Below are experts of layer 2 (counted from 0) of a mixture-of-experts language model. Rows are named router (the router's row for the expert) and show model dimensions 0-223. Each number is 50 + 12 x the weight over its row's rms, rounded and kept within 0 to 99.
After each expert's rows: a language model's description of what the expert responds to. This comes from a sample of Wikipedia text that the model never trained on.

# expert 46
router:53 43 60 57 57 63 59 53 49 44 56 46 35 42 23 49 53 64 52 46 56 44 32 46 58 41 48 33 41 66 37 47 45 55 78 38 79 61 56 49 66 47 70 65 78 63 80 46 42 63 52 64 43 56 49 67 60 51 66 41 52 36 44 39 28 50 51 51 54 46 45 70 77 36 38 43 52 53 50 60 53 58 71 40 34 43 51 71 39 41 63 44 74 71 47 44 55 67 44 43 26 54 55 65 46 64 66 39 54 56 36 28 31 49 47 33 44 59 52 66 60 71 22 23 45 64 38 27 43 65 57 44 37 52 39 51 44 48 42 50 42 65 26 65 57 51 47 57 53 73 56 60 36 54 55 40 43 45 56 41 27 77 59 37 48 54 52 38 68 36 62 38 42 61 54 66 47 39 42 68 42 65 53 50 54 40 41 43 54 49 56 60 48 47 52 61 82 50 54 31 65 58 51 69 52 59 52 46 48 33 72 34 40 51 54 42 35 48 50 55 56 42 48 60
Determiners starting noun phrases: the, a, an, The, and possessives their, his, its, her, plus of in number of, Republic of.

# expert 62
router:38 40 53 90 61 64 64 48 37 72 63 76 31 36 51 48 39 27 49 54 42 44 41 29 69 46 37 43 37 43 34 13 47 67 66 45 60 43 57 43 52 29 60 54 65 45 59 60 50 58 56 52 47 68 55 30 65 60 62 40 66 46 70 49 32 68 37 41 68 45 47 51 60 33 49 45 46 70 62 40 37 45 72 46 80 43 52 48 48 56 45 59 63 48 48 54 56 37 44 50 39 63 59 59 31 55 67 33 66 66 55 55 51 34 51 57 38 63 44 48 54 66 53 53 50 57 41 67 56 66 59 58 53 48 53 60 42 53 75 50 55 42 46 58 41 42 49 61 27 54 46 73 63 41 56 23 50 48 48 62 43 56 66 42 33 49 42 51 53 42 78 61 64 54 44 56 47 41 49 38 54 49 57 53 40 59 37 58 35 61 50 48 54 39 49 53 53 33 76 34 63 32 32 55 49 48 51 53 64 47 50 59 47 66 47 34 57 55 36 67 37 20 45 30
Periods ending sentences, colons after labels, closing parentheses and decimal points in numbers, as in NCBI:, 46.44, (−8.5).

# expert 43
router:65 34 31 54 59 59 57 66 52 46 62 63 44 31 55 62 39 52 59 49 41 52 63 44 63 33 44 49 63 72 35 44 50 68 53 49 64 46 35 33 37 31 53 55 52 48 51 58 51 68 44 41 59 35 50 25 54 67 41 66 69 54 80 40 32 60 67 65 52 45 42 36 51 31 51 45 35 43 40 33 48 45 55 59 70 59 62 51 49 57 51 55 53 58 61 66 45 50 51 32 38 72 57 59 50 63 61 43 58 53 47 49 61 50 37 42 43 65 63 33 52 55 39 39 45 46 57 57 47 74 60 46 60 64 22 29 67 58 63 58 25 35 41 55 39 42 30 25 34 36 59 51 31 63 60 65 40 39 53 48 48 59 38 67 38 42 49 33 41 47 58 64 37 59 67 68 42 34 50 51 60 46 32 55 61 43 33 81 39 48 45 52 77 52 67 67 67 42 66 38 53 38 24 34 39 62 49 48 51 50 63 25 53 61 48 44 51 60 47 68 37 47 50 45
Hyphens and en dashes in year ranges, chemical names and table rule lines, plus list-item dashes, slashes, carets and heading equals signs.

# expert 39
router:40 61 80 55 62 55 47 66 61 48 50 46 30 32 38 60 39 37 65 63 49 37 44 44 50 48 31 39 34 23 43 49 39 53 56 38 58 55 36 47 65 45 62 45 50 51 37 56 65 58 32 56 47 32 73 40 53 66 60 53 40 48 60 25 53 51 56 31 71 63 21 63 60 40 42 29 36 45 44 50 62 57 71 58 57 50 37 50 66 48 56 65 36 66 42 52 70 47 37 48 53 58 49 70 45 70 56 35 39 40 35 58 37 33 48 57 54 79 52 53 32 57 51 57 45 52 61 45 20 57 55 36 35 46 34 51 54 55 55 53 66 53 52 56 33 53 49 49 47 43 41 79 62 60 56 48 51 42 62 60 43 45 58 65 49 49 50 21 53 41 52 52 30 52 54 70 40 53 57 44 48 49 47 41 42 32 48 63 32 58 58 34 77 39 18 53 41 57 47 47 51 38 50 42 55 42 53 44 44 38 70 32 41 70 51 39 43 83 32 50 51 57 74 31
Given names and the last pieces of personal names, such as y in Brady or Randy, ley, and, and whole names like John, James.

# expert 11
router:67 70 57 41 76 56 46 55 41 61 57 56 74 42 40 51 47 31 45 37 60 38 53 45 66 35 31 36 33 50 47 21 41 81 58 47 55 74 41 47 69 43 58 51 68 55 55 74 47 43 62 38 49 49 58 63 48 46 58 68 48 68 86 58 45 54 60 50 55 68 43 49 52 42 36 58 55 55 47 21 42 54 53 53 44 44 44 47 47 69 58 54 43 38 29 52 39 65 31 61 53 63 67 69 57 62 60 47 59 60 43 62 57 45 23 50 43 60 53 46 34 43 32 47 37 34 29 58 53 56 54 21 33 55 37 47 46 50 50 55 52 69 53 47 40 55 32 55 29 44 61 38 43 43 63 54 50 48 53 53 45 39 54 40 45 52 34 33 50 40 61 48 33 55 67 60 44 43 42 72 32 56 44 61 59 27 51 68 49 64 37 52 50 68 34 45 44 64 61 33 52 36 40 69 49 43 46 55 50 45 39 43 62 56 61 39 49 57 45 71 18 41 70 73
Commas in lists, places and citations, plus and, semicolons, colons and month names such as March and February.

# expert 32
router:59 69 63 63 69 56 35 61 39 67 39 56 45 31 52 59 33 40 53 48 73 40 57 36 59 41 42 42 33 53 45 35 41 70 66 36 60 39 33 45 70 38 59 58 57 64 54 70 63 66 45 50 40 46 60 48 56 50 61 54 57 49 77 45 37 62 60 41 65 54 38 48 58 39 41 37 34 69 32 38 63 46 61 52 62 57 56 62 38 62 52 62 57 49 36 68 55 45 47 56 33 60 68 67 57 49 62 44 66 35 37 64 42 40 43 46 40 59 56 63 53 61 38 42 39 30 54 51 43 64 63 42 37 63 37 37 46 70 74 59 45 61 41 64 43 48 31 46 39 50 58 50 46 49 59 38 70 41 55 42 43 48 73 54 41 68 54 51 66 46 60 66 41 65 63 48 29 35 40 54 62 29 39 39 57 37 41 61 35 58 37 28 62 43 45 64 56 64 64 37 58 26 33 75 37 48 44 48 62 45 46 35 71 65 44 38 44 59 38 30 27 38 72 32
Articles, prepositions and numbers starting a phrase (the, a, by, of), plus first pieces of foreign names like Andhra, Ishaaron.

# expert 33
router:45 40 40 58 49 55 28 47 55 61 49 38 60 45 70 51 40 59 35 78 59 46 29 24 78 73 39 34 39 68 37 61 53 42 43 56 58 51 41 48 62 47 53 57 68 66 54 55 63 50 52 22 28 57 50 40 36 61 55 34 68 51 43 42 48 62 64 50 57 62 42 66 53 51 32 55 38 50 37 44 61 70 48 61 46 47 73 56 53 48 42 58 45 44 44 47 48 60 38 65 39 57 63 45 55 33 44 49 69 27 35 66 46 36 35 57 25 45 52 49 56 61 54 42 29 66 59 45 55 69 52 53 34 78 51 48 42 54 68 71 58 60 53 58 51 62 38 43 37 46 60 44 44 43 53 45 55 42 62 28 32 70 70 48 51 39 34 32 60 47 47 52 51 47 46 52 40 44 35 56 24 34 47 52 66 34 51 61 59 58 14 41 70 53 29 42 64 52 68 41 59 63 52 44 58 54 45 36 50 65 70 46 67 68 36 37 38 49 28 45 46 52 70 53
Pipe cell separators in numeric tables and semicolons in long score lists, plus slashes and arrows.

# expert 31
router:60 62 58 50 67 52 39 73 51 63 49 47 28 48 45 71 57 63 49 49 75 49 63 48 62 47 32 53 27 69 45 40 39 58 71 61 54 56 45 52 51 48 60 60 58 59 56 65 77 64 46 38 51 58 47 29 66 68 62 37 44 37 67 44 51 42 64 28 52 55 41 49 62 53 32 42 24 64 36 32 69 58 51 59 56 58 58 69 43 59 63 77 62 55 38 61 53 41 44 66 60 55 65 56 56 34 55 52 55 68 49 47 63 37 60 62 53 52 68 46 38 56 59 37 41 42 38 37 56 63 53 32 38 59 42 44 47 77 36 61 39 66 29 64 50 63 45 56 49 53 51 44 48 49 59 44 72 44 60 40 59 50 64 52 44 82 92 55 74 49 55 43 30 71 52 42 33 52 40 55 58 36 37 44 49 41 44 46 43 63 53 36 51 59 64 77 56 66 49 53 62 42 37 63 44 48 49 48 57 48 54 48 69 45 51 43 43 58 41 39 34 45 46 16
First pieces of capitalized names or words after a space, such as Ad, Gu, Re, Di, Mall, plus inner pieces like p-rim-itive.

# expert 27
router:62 38 49 60 55 55 43 85 42 57 47 31 46 47 66 60 40 27 68 51 57 48 56 37 60 41 24 51 43 52 49 35 46 89 58 60 50 48 46 27 61 48 46 46 54 59 56 63 49 69 46 42 39 41 41 59 43 32 52 54 52 37 56 57 46 71 47 44 57 48 53 61 59 46 45 42 29 61 56 35 77 40 52 48 63 48 50 52 53 51 60 64 53 52 42 70 62 42 56 61 44 39 64 67 46 57 47 16 57 68 25 63 62 39 44 47 33 61 61 56 49 60 65 49 44 41 49 46 37 72 61 46 48 45 48 42 35 63 85 29 52 47 51 65 60 45 35 37 49 51 65 58 58 51 72 32 54 52 62 44 42 61 52 54 48 68 55 48 52 50 71 61 43 70 67 65 37 37 50 41 43 31 55 20 47 34 36 67 45 61 52 54 78 33 70 70 58 75 81 50 50 53 55 59 60 35 40 53 50 43 42 41 57 61 45 51 54 41 43 49 39 52 56 29
Opening parentheses, braces, day numbers like 26 or 19, dashes in ranges, and capital initials or ampersands in names like S&P.

# expert 3
router:65 46 42 51 62 67 55 71 28 36 39 33 55 37 50 49 35 42 45 56 35 55 57 38 57 55 38 57 40 52 39 24 48 67 52 49 51 22 43 29 47 27 55 67 53 66 74 67 38 50 46 25 49 45 45 32 54 41 49 51 72 64 67 50 36 48 74 51 55 42 33 58 58 38 54 43 44 61 41 49 50 64 67 62 65 56 57 54 38 52 44 64 60 74 43 61 67 39 53 52 25 59 55 56 57 48 50 39 44 62 53 64 56 46 62 33 46 71 55 42 43 61 59 56 42 44 44 65 45 41 56 57 39 50 43 45 63 49 75 59 49 59 40 38 56 41 43 36 34 50 68 46 56 47 53 41 46 44 63 45 29 52 52 47 25 48 57 34 44 40 68 61 43 65 53 60 44 36 57 55 54 50 42 10 52 31 40 59 46 38 31 51 65 56 54 95 64 45 54 46 46 27 32 37 44 72 23 42 60 34 68 45 52 56 60 40 46 46 30 49 57 47 48 51
Hyphens in table rules, list bullets and date ranges, plus mid-word pieces like er in peer-reviewed, ift in fifty.

# expert 0
router:52 52 77 46 60 54 58 44 32 51 49 68 67 35 52 52 48 37 34 44 51 26 53 55 66 19 37 44 47 47 38 46 51 57 50 47 57 70 47 48 65 47 61 50 64 50 79 67 43 57 63 53 42 49 64 51 61 44 41 90 53 68 75 54 56 52 56 60 53 68 34 49 55 38 28 56 44 52 51 23 30 43 64 66 41 27 52 44 49 57 74 56 39 53 39 49 33 63 37 56 39 47 60 61 60 64 57 46 68 65 33 54 59 47 31 56 35 54 41 52 53 51 49 44 24 34 48 78 63 54 77 44 36 59 37 46 31 56 42 48 50 56 37 62 43 71 42 45 35 50 60 48 46 42 60 50 54 43 45 50 43 57 54 28 46 48 38 35 52 18 57 56 32 58 55 46 36 39 30 55 37 50 53 47 55 32 50 75 54 47 37 49 55 68 23 44 32 42 56 40 51 34 48 58 40 51 48 67 62 37 40 55 60 53 57 42 47 44 49 66 39 33 74 66
Commas, dashes, colons and "and" ending a phrase in running prose, plus the fragment "us" in accusing, circus.

# expert 56
router:53 62 62 66 60 54 40 68 44 50 58 49 29 46 60 49 51 44 74 43 58 41 55 38 45 44 30 40 33 63 51 48 39 61 42 58 55 66 43 47 61 43 65 56 53 49 51 59 71 69 45 62 55 67 47 47 59 70 51 48 59 39 69 49 42 54 47 29 56 71 50 53 62 48 35 22 34 62 31 40 67 54 52 50 65 60 50 66 49 62 52 72 62 44 48 63 44 59 71 50 67 59 59 48 56 47 41 41 63 51 50 57 55 50 51 69 46 52 75 63 42 56 55 52 43 45 59 48 48 66 51 28 55 54 41 37 53 74 50 72 58 74 37 63 51 45 42 46 32 37 56 60 43 31 69 42 78 49 68 25 50 54 66 54 58 82 84 49 59 56 61 54 53 69 50 48 30 43 45 58 66 56 41 44 44 37 52 52 43 61 54 48 43 64 59 69 52 46 47 42 54 27 38 76 36 71 46 58 66 40 41 46 82 52 45 40 36 68 27 43 50 36 54 27
First syllables of proper names, often Indian, Spanish or American places and people, such as U, Al, Ga, Man, Nas, Den.

# expert 58
router:80 60 47 66 51 70 74 66 46 72 56 56 49 40 56 52 47 42 67 34 53 32 61 32 52 38 37 42 32 51 51 47 36 69 47 51 54 70 40 37 70 38 68 60 37 62 41 52 59 65 52 51 44 39 52 26 51 48 68 44 58 31 75 38 43 52 56 53 67 74 56 51 55 44 48 36 47 54 36 44 64 61 61 43 58 56 54 54 31 58 48 70 43 41 51 66 39 33 63 53 53 42 69 47 54 50 51 45 41 53 10 51 50 49 36 50 56 48 59 61 32 53 41 38 35 39 49 47 44 57 48 24 44 47 35 51 24 44 61 58 44 62 45 58 30 52 52 38 42 41 65 73 40 65 53 56 51 43 57 48 54 41 57 63 53 71 82 65 64 53 50 49 45 70 47 59 35 41 50 56 64 51 55 42 48 35 53 44 56 44 51 50 53 52 53 51 59 45 58 41 75 52 50 52 29 66 40 51 70 42 40 25 81 63 40 50 37 58 21 25 32 49 59 35
Subword pieces of non-English names and places, such as Keshab, Chungking, Nashville, Albania, non-Latin bytes, plus sentence-starting He and She.

# expert 20
router:63 54 56 44 62 47 68 51 31 48 60 44 32 30 29 58 35 41 35 52 56 45 53 49 51 33 34 35 42 47 44 53 50 47 59 51 69 25 40 56 58 55 63 57 47 68 54 57 51 66 35 46 63 19 33 58 64 58 59 51 52 52 63 31 41 44 66 44 57 41 54 59 60 44 66 44 37 59 44 37 51 42 63 58 33 45 66 44 25 52 47 67 47 67 30 80 69 61 69 50 47 50 63 58 64 51 58 58 53 44 58 64 60 61 44 55 53 38 55 62 48 59 58 41 33 44 47 55 21 60 48 46 46 60 32 39 62 60 44 61 45 58 49 68 49 42 46 56 42 35 59 35 67 50 44 38 50 45 58 52 55 55 61 59 61 73 94 49 51 49 69 41 46 54 62 51 38 49 42 45 42 52 36 42 71 49 50 44 27 62 30 18 64 43 40 50 43 35 43 49 78 63 52 69 37 65 50 36 77 43 51 44 70 42 43 51 50 40 34 57 40 43 66 26
Everyday nouns and particles after the, a, his or to, such as stage, field, area, plan, level, up, back.

# expert 51
router:59 64 62 56 58 53 45 75 42 59 55 56 38 33 53 72 37 51 45 47 67 39 55 36 61 28 32 47 40 60 40 44 34 64 72 47 65 49 44 46 63 37 60 61 57 60 54 58 55 59 32 49 44 31 56 40 52 54 52 54 60 53 79 43 38 56 63 43 62 61 37 52 61 32 37 31 34 65 32 35 68 49 72 56 58 60 64 63 37 51 56 64 60 65 45 79 54 44 52 52 38 55 69 56 71 63 52 37 55 41 46 63 35 43 40 42 41 61 64 68 55 65 39 37 37 34 55 45 39 70 58 48 38 60 32 44 54 68 67 58 38 57 32 67 43 53 45 40 35 39 55 50 55 53 56 41 58 41 57 54 46 62 61 68 39 67 65 44 67 42 49 60 26 63 78 57 44 32 47 63 52 33 40 43 68 36 34 57 26 63 36 39 69 50 47 60 62 61 60 48 58 41 37 63 46 53 43 40 64 44 56 34 68 68 45 41 44 63 39 33 32 46 69 37
Starting pieces of names or words after the or a space, such as She, He, Ha, Ka, Ra, res in resort, and aw in jaw.

# expert 38
router:61 73 49 42 56 36 30 59 34 60 59 54 46 37 70 47 46 62 51 25 56 49 52 46 54 39 40 66 33 37 40 44 41 82 62 49 67 57 36 39 62 48 47 56 44 59 51 54 64 51 61 45 53 68 65 39 37 51 49 47 71 71 69 58 26 50 57 47 60 63 31 57 48 46 36 37 38 52 41 39 56 73 45 54 39 55 54 53 41 63 63 62 61 46 44 56 40 55 58 60 37 42 64 65 34 36 61 33 67 52 69 38 54 36 25 54 29 51 66 60 66 67 49 39 38 43 52 46 48 62 50 41 39 58 50 45 68 73 72 50 26 55 36 56 44 64 37 36 54 51 74 65 53 50 71 45 68 37 65 48 42 52 61 66 39 60 53 56 68 48 44 68 60 58 60 52 21 34 60 51 50 25 67 47 66 63 37 43 51 58 43 49 58 64 56 42 61 44 61 35 60 27 46 67 44 62 41 57 58 48 69 51 55 70 23 45 46 39 29 45 36 46 53 42
Mid-word syllables ending in a vowel, often in Italian, Latin or Indonesian names and taxa, such as ita, imo, amo, oni.

# expert 29
router:47 58 70 36 51 51 57 51 49 43 55 57 38 23 19 55 46 43 37 49 63 42 55 41 52 66 50 19 39 53 25 54 37 60 58 25 62 41 44 44 58 43 47 81 54 56 62 54 43 61 29 52 41 32 57 72 46 58 58 49 46 43 66 49 48 42 68 52 65 35 38 77 55 38 57 39 41 61 44 48 35 53 57 61 25 29 54 65 42 47 39 60 50 73 19 64 42 37 63 33 45 54 57 46 65 41 57 63 49 48 47 66 51 49 36 55 52 56 58 54 62 47 41 52 40 45 48 48 04 51 50 69 38 56 43 38 34 60 37 40 27 59 34 66 58 50 40 53 55 44 49 35 48 38 49 46 48 36 53 39 36 47 72 32 51 49 76 62 63 43 54 40 49 61 45 60 18 54 33 56 55 44 46 50 67 50 31 51 55 57 48 31 53 47 32 54 47 54 55 48 56 48 54 76 35 69 44 37 61 49 58 57 59 37 36 48 55 46 52 42 31 38 51 29
Forms of be and have (was, were, has, been) and the following participle or verb, like increased, known, continue.

# expert 8
router:64 58 56 55 71 57 29 65 41 67 52 51 38 29 49 62 30 52 45 50 72 33 52 38 57 39 40 42 33 55 42 30 31 64 65 50 64 42 40 52 66 45 58 62 53 71 56 65 60 68 48 49 51 43 55 45 61 48 61 56 60 48 62 44 44 50 70 30 67 63 39 49 62 43 38 35 46 61 34 41 69 61 69 41 54 59 60 60 41 61 57 60 61 54 37 68 57 52 53 56 30 56 66 72 57 53 59 42 69 43 44 54 44 45 40 42 34 54 60 57 46 66 39 42 37 38 55 53 38 59 57 45 32 67 35 40 55 77 71 64 49 59 41 57 38 52 34 52 37 51 63 61 54 53 56 41 68 39 55 41 49 55 74 56 41 68 55 40 68 45 60 56 45 65 63 56 31 37 42 57 53 42 35 41 66 33 39 65 43 66 39 25 68 50 46 59 58 61 70 39 61 32 33 76 34 43 43 52 62 43 47 40 71 64 48 41 44 56 41 30 29 46 78 27
Empty cells, pipe separators and numbers in wiki tables and result lists, plus United before States, months, and with/by.

# expert 22
router:69 36 59 44 55 59 34 64 29 53 50 51 50 36 55 67 40 56 68 61 53 46 53 52 61 36 44 41 53 63 51 32 35 76 57 59 59 48 48 32 51 68 50 55 34 54 67 50 45 66 42 30 31 36 48 54 49 41 58 65 50 54 50 66 40 48 54 52 51 50 40 76 53 44 49 52 40 68 52 26 40 41 65 64 56 61 48 42 48 42 68 61 60 52 56 62 42 49 61 54 41 62 47 59 50 43 38 50 73 37 48 53 48 34 53 37 24 54 59 61 77 63 38 34 39 19 53 47 55 58 65 64 36 78 43 41 46 69 68 42 60 44 37 69 40 55 25 56 46 59 64 69 61 51 57 41 63 57 44 38 44 68 66 60 52 66 55 45 49 38 76 42 38 56 56 64 31 43 41 67 66 38 71 46 44 39 40 44 29 39 48 51 62 33 78 66 55 61 50 49 65 45 48 72 59 47 27 34 37 38 45 53 70 59 46 46 45 67 39 31 39 48 50 30
Space-led opening parentheses and quotation marks, often before born, died or titles, plus slashes, LaTeX symbols and single capital letters.

# expert 2
router:58 52 57 74 60 61 58 74 42 80 44 43 36 46 36 56 49 40 53 52 51 44 41 48 53 56 41 28 55 73 47 48 35 65 50 48 54 52 35 50 59 43 65 56 39 41 61 55 55 50 59 46 57 49 46 54 51 46 43 57 89 29 49 41 37 64 48 36 59 63 58 58 59 43 56 30 40 50 52 55 79 49 61 37 75 37 70 69 48 46 53 53 51 54 50 53 65 64 50 74 56 51 58 68 54 49 56 16 35 41 24 45 38 50 39 30 34 60 63 50 63 56 45 47 50 21 35 72 25 57 53 62 51 66 39 50 57 54 57 60 66 68 46 48 34 54 45 48 42 65 54 54 53 51 54 31 74 36 53 53 33 49 60 47 48 44 62 33 60 25 43 56 44 48 64 50 55 38 39 65 43 44 32 62 51 49 61 55 56 65 32 58 49 37 29 42 62 55 53 35 53 50 45 34 36 41 57 50 62 37 70 52 48 82 34 24 46 41 42 62 48 31 67 48
Short final pieces closing a word, especially plural or possessive s, t, ing, er, e.g. wheels, orchards, Heaven's, KitKat.

# expert 25
router:65 54 71 66 56 51 25 48 50 59 38 49 59 56 69 67 42 31 64 47 80 53 46 41 52 37 46 39 46 57 38 40 60 60 52 48 57 46 71 50 49 37 56 61 64 62 49 67 30 65 42 60 29 51 77 49 45 51 22 62 71 67 64 57 49 38 65 50 51 68 56 64 55 44 56 44 33 65 37 51 33 29 26 40 42 53 57 56 26 62 71 54 36 62 51 56 50 68 67 46 54 54 76 45 55 64 58 49 55 32 42 41 49 42 31 46 44 56 70 42 44 46 36 55 44 43 66 48 54 54 58 51 21 66 46 56 44 37 55 57 57 37 43 57 44 48 41 57 29 56 57 63 35 55 54 47 65 49 22 48 22 77 65 40 46 67 60 46 59 34 58 69 43 70 56 52 45 25 49 65 47 48 38 42 56 36 34 48 42 52 56 46 51 66 57 37 59 57 48 34 58 41 56 29 65 57 35 52 56 36 50 49 58 69 48 39 30 50 25 59 59 49 46 47
Commas in lists and word-final agent-noun pieces ending in r, such as explore-r, base-man, -tor, -ers.

# expert 41
router:59 48 47 37 63 38 63 58 42 46 72 50 38 28 35 59 43 46 42 62 60 45 39 44 58 52 50 43 43 50 40 40 38 39 72 43 64 39 49 53 55 31 46 68 58 65 73 60 63 65 43 48 53 15 49 60 55 58 56 54 56 64 48 45 49 37 78 43 57 48 45 61 49 48 61 47 38 66 42 23 52 45 62 54 34 51 60 50 37 66 55 65 39 81 28 72 54 38 73 40 48 71 58 48 56 46 41 56 55 50 52 67 39 52 64 57 38 42 50 59 51 65 54 28 23 34 40 60 34 48 48 44 42 60 31 48 42 70 34 43 56 66 21 63 47 47 44 52 54 41 52 49 45 54 50 35 55 44 45 49 54 58 73 51 57 73 74 45 56 47 70 32 38 55 55 62 39 54 54 77 54 33 50 44 58 52 08 47 51 66 50 23 43 53 55 45 51 64 49 48 65 37 49 60 54 47 53 51 66 50 42 54 67 42 51 46 51 36 43 31 35 39 61 17
Word-initial general nouns and verbs after the, a or to, such as purchase, request, use, government, work.

# expert 19
router:44 53 46 48 65 59 53 50 41 46 43 58 36 28 35 76 35 73 52 60 57 53 49 35 64 55 50 42 40 44 52 41 38 48 64 29 61 39 45 38 71 44 48 53 45 62 76 63 36 63 46 52 49 36 54 54 44 41 79 49 70 31 53 49 50 34 66 53 64 46 36 48 76 43 52 53 42 43 25 36 42 69 58 47 23 57 55 62 61 59 53 62 70 45 45 47 67 61 56 47 34 60 54 56 62 43 60 62 64 50 44 51 55 24 48 49 51 68 35 63 52 58 59 41 41 51 46 40 48 68 71 45 53 57 44 45 51 49 49 42 26 42 41 57 37 64 43 64 60 71 66 39 62 41 46 27 53 46 52 29 29 68 39 47 47 70 35 39 59 41 47 60 45 56 57 67 43 31 58 61 44 46 59 47 64 35 23 54 49 49 21 47 48 68 39 82 54 31 66 51 54 65 39 52 25 50 27 45 64 40 42 38 50 49 59 39 50 41 34 59 49 43 78 44
Periods ending sentences and decimal points, superlative and descriptive adjectives after the, such as last, same, most, and -est endings.

# expert 49
router:63 66 58 59 60 56 39 72 39 61 51 53 48 41 54 67 38 50 49 40 59 39 50 36 66 30 38 43 35 64 41 44 34 66 67 46 64 47 43 41 67 38 56 56 58 57 56 64 58 61 32 46 40 31 58 40 58 56 49 58 60 50 75 44 42 51 64 45 62 63 38 52 60 36 47 29 37 65 26 35 61 50 66 53 66 61 62 61 36 60 60 66 56 65 39 74 54 53 54 48 38 64 66 58 71 66 54 40 53 36 42 58 33 49 35 41 43 64 64 68 57 63 33 33 40 34 58 46 39 64 64 48 38 66 31 45 53 69 64 56 36 60 37 63 42 54 41 40 39 47 61 46 47 61 59 45 62 37 62 41 45 59 68 64 45 67 62 50 65 43 59 66 34 68 70 53 37 32 40 64 58 30 41 41 66 36 37 56 23 62 38 36 63 48 45 59 63 60 64 43 57 29 38 60 41 54 43 39 64 44 55 32 66 66 41 36 48 59 35 30 29 46 67 40
Two-digit numbers in tables and citations, sentence-initial He, She, They, and pieces inside Hebrew, Greek or SMILES strings.

# expert 59
router:47 41 52 46 62 62 31 40 47 63 52 61 43 43 27 55 51 67 61 39 57 48 45 55 40 46 52 42 42 58 38 36 57 40 49 38 82 67 44 46 62 50 58 75 54 64 55 79 49 72 60 42 44 55 64 46 68 44 50 52 45 57 29 44 38 37 73 33 45 50 61 76 66 26 31 49 67 48 49 71 60 63 41 43 43 44 52 70 48 37 57 44 74 65 36 26 53 46 54 43 44 58 50 86 53 57 77 35 65 35 35 48 38 52 44 43 58 54 61 72 48 55 25 58 53 64 28 48 42 59 59 40 49 54 45 24 45 71 71 47 55 47 60 57 54 42 37 75 59 62 52 65 49 51 55 42 44 48 51 45 20 65 59 43 53 56 53 51 60 48 57 41 34 61 71 59 38 43 52 54 66 71 46 32 44 27 60 53 63 45 42 56 53 41 53 58 59 55 46 40 64 59 37 70 52 80 49 41 38 43 63 49 57 53 53 45 44 52 48 51 58 31 49 60
Function words the, a, an, in, on, at starting noun phrases in running prose, including sentence-initial The and In.

# expert 44
router:58 78 62 52 63 75 44 43 46 46 60 39 46 49 44 47 31 43 30 32 47 55 36 38 63 51 44 46 34 63 36 25 48 49 47 54 64 41 56 38 67 41 45 63 56 51 58 47 59 44 41 39 43 49 54 40 58 69 52 65 57 59 56 60 35 25 73 35 60 62 29 63 63 45 43 37 42 54 47 43 50 61 41 56 66 65 64 48 46 53 65 60 56 49 45 54 47 47 57 47 49 69 55 44 51 45 65 44 33 34 53 36 17 69 27 62 52 57 50 36 47 55 33 57 34 53 54 45 39 56 62 49 42 57 42 56 59 52 36 56 57 45 43 55 44 51 39 63 56 60 77 42 21 39 55 43 77 35 71 61 45 50 49 56 56 60 49 35 49 29 71 50 54 55 73 47 45 27 46 33 49 42 45 58 67 49 47 42 53 41 56 32 59 59 64 32 54 57 57 22 56 07 28 54 26 52 45 42 74 44 36 52 56 50 35 27 61 49 39 43 35 44 57 34
Word-ending suffixes such as -ial, -cal, -nt, -ous, -ic, -ure, as in participant, Botanical, Anonymous, substances.

# expert 63
router:62 35 69 59 60 47 59 80 35 57 43 51 41 42 55 55 37 80 60 57 59 32 70 42 73 46 50 45 50 66 42 56 44 65 74 45 62 37 39 14 58 25 51 46 61 68 63 52 46 42 47 44 29 45 59 47 70 38 50 47 49 47 48 33 53 63 55 41 72 55 46 40 57 42 57 47 43 55 28 51 37 60 58 47 52 55 55 65 35 61 37 56 47 55 26 38 74 63 53 36 38 54 63 47 53 81 59 52 42 48 37 61 62 44 54 41 38 48 74 82 65 44 58 49 40 26 52 45 38 58 76 52 44 54 34 36 46 56 49 41 43 45 50 62 53 55 40 56 26 42 64 37 75 68 67 39 43 53 64 43 53 53 58 53 41 55 57 66 48 45 53 51 38 52 60 55 51 43 43 50 31 57 51 34 58 35 42 54 63 60 22 50 50 45 61 72 57 66 55 48 54 77 28 39 50 44 57 40 57 62 64 40 46 69 48 38 29 53 41 30 39 52 55 46
Single digits inside numbers and dates, the suffix ing as in trying, and the word the.

# expert 1
router:57 74 36 58 57 58 40 65 43 57 51 55 41 57 30 67 48 36 55 79 70 42 56 55 72 67 39 24 57 64 40 45 24 73 50 58 59 63 35 40 51 53 71 56 46 58 49 47 48 77 49 40 53 57 48 38 50 44 49 64 42 40 56 46 53 68 52 38 48 36 39 62 60 41 75 46 36 55 51 48 47 43 57 51 62 33 44 61 41 42 47 57 56 52 51 46 45 53 34 42 48 55 74 60 39 70 43 44 51 39 43 34 43 46 40 52 34 40 68 84 59 60 23 44 44 35 35 53 42 55 64 48 51 58 50 59 45 54 38 71 43 68 45 45 38 39 49 52 55 72 45 47 56 46 78 46 55 23 46 45 50 67 47 54 38 58 58 05 61 42 49 49 21 49 71 66 45 41 47 62 51 41 40 69 72 44 56 60 52 46 51 35 74 30 43 49 51 50 60 55 48 52 44 33 38 54 50 45 63 53 60 56 43 67 42 25 40 54 48 60 52 35 63 31
Short lowercase endings completing a word, often verb or plural endings, such as bake-d, tor-n, recycl-ing, Kantur-k.

# expert 57
router:65 66 56 53 55 55 50 66 37 65 47 54 47 36 50 56 39 52 46 37 58 37 55 36 60 24 39 49 27 55 43 54 39 53 62 46 58 33 49 46 64 41 55 57 57 58 59 58 58 53 27 50 37 23 46 55 55 71 52 58 60 50 72 35 44 57 64 41 54 68 44 57 58 40 45 29 36 69 25 41 65 51 64 48 65 60 63 59 33 55 54 69 70 57 47 74 58 48 49 45 48 70 63 52 71 59 52 39 47 36 49 51 44 46 46 41 41 65 62 49 64 60 40 37 41 29 55 43 35 60 59 54 46 66 38 53 58 57 65 63 43 59 38 64 26 57 43 48 33 44 70 52 55 43 55 34 62 36 52 47 52 62 71 65 42 75 70 45 61 47 45 61 30 63 75 56 34 41 48 78 62 32 28 41 61 29 33 48 19 51 40 40 65 54 50 62 54 55 53 47 66 26 32 58 38 56 48 39 64 43 48 39 66 62 50 38 48 64 41 35 29 53 59 36
Capitalized words that begin place, institution and royal names, such as New, University, South, King before Richard or John.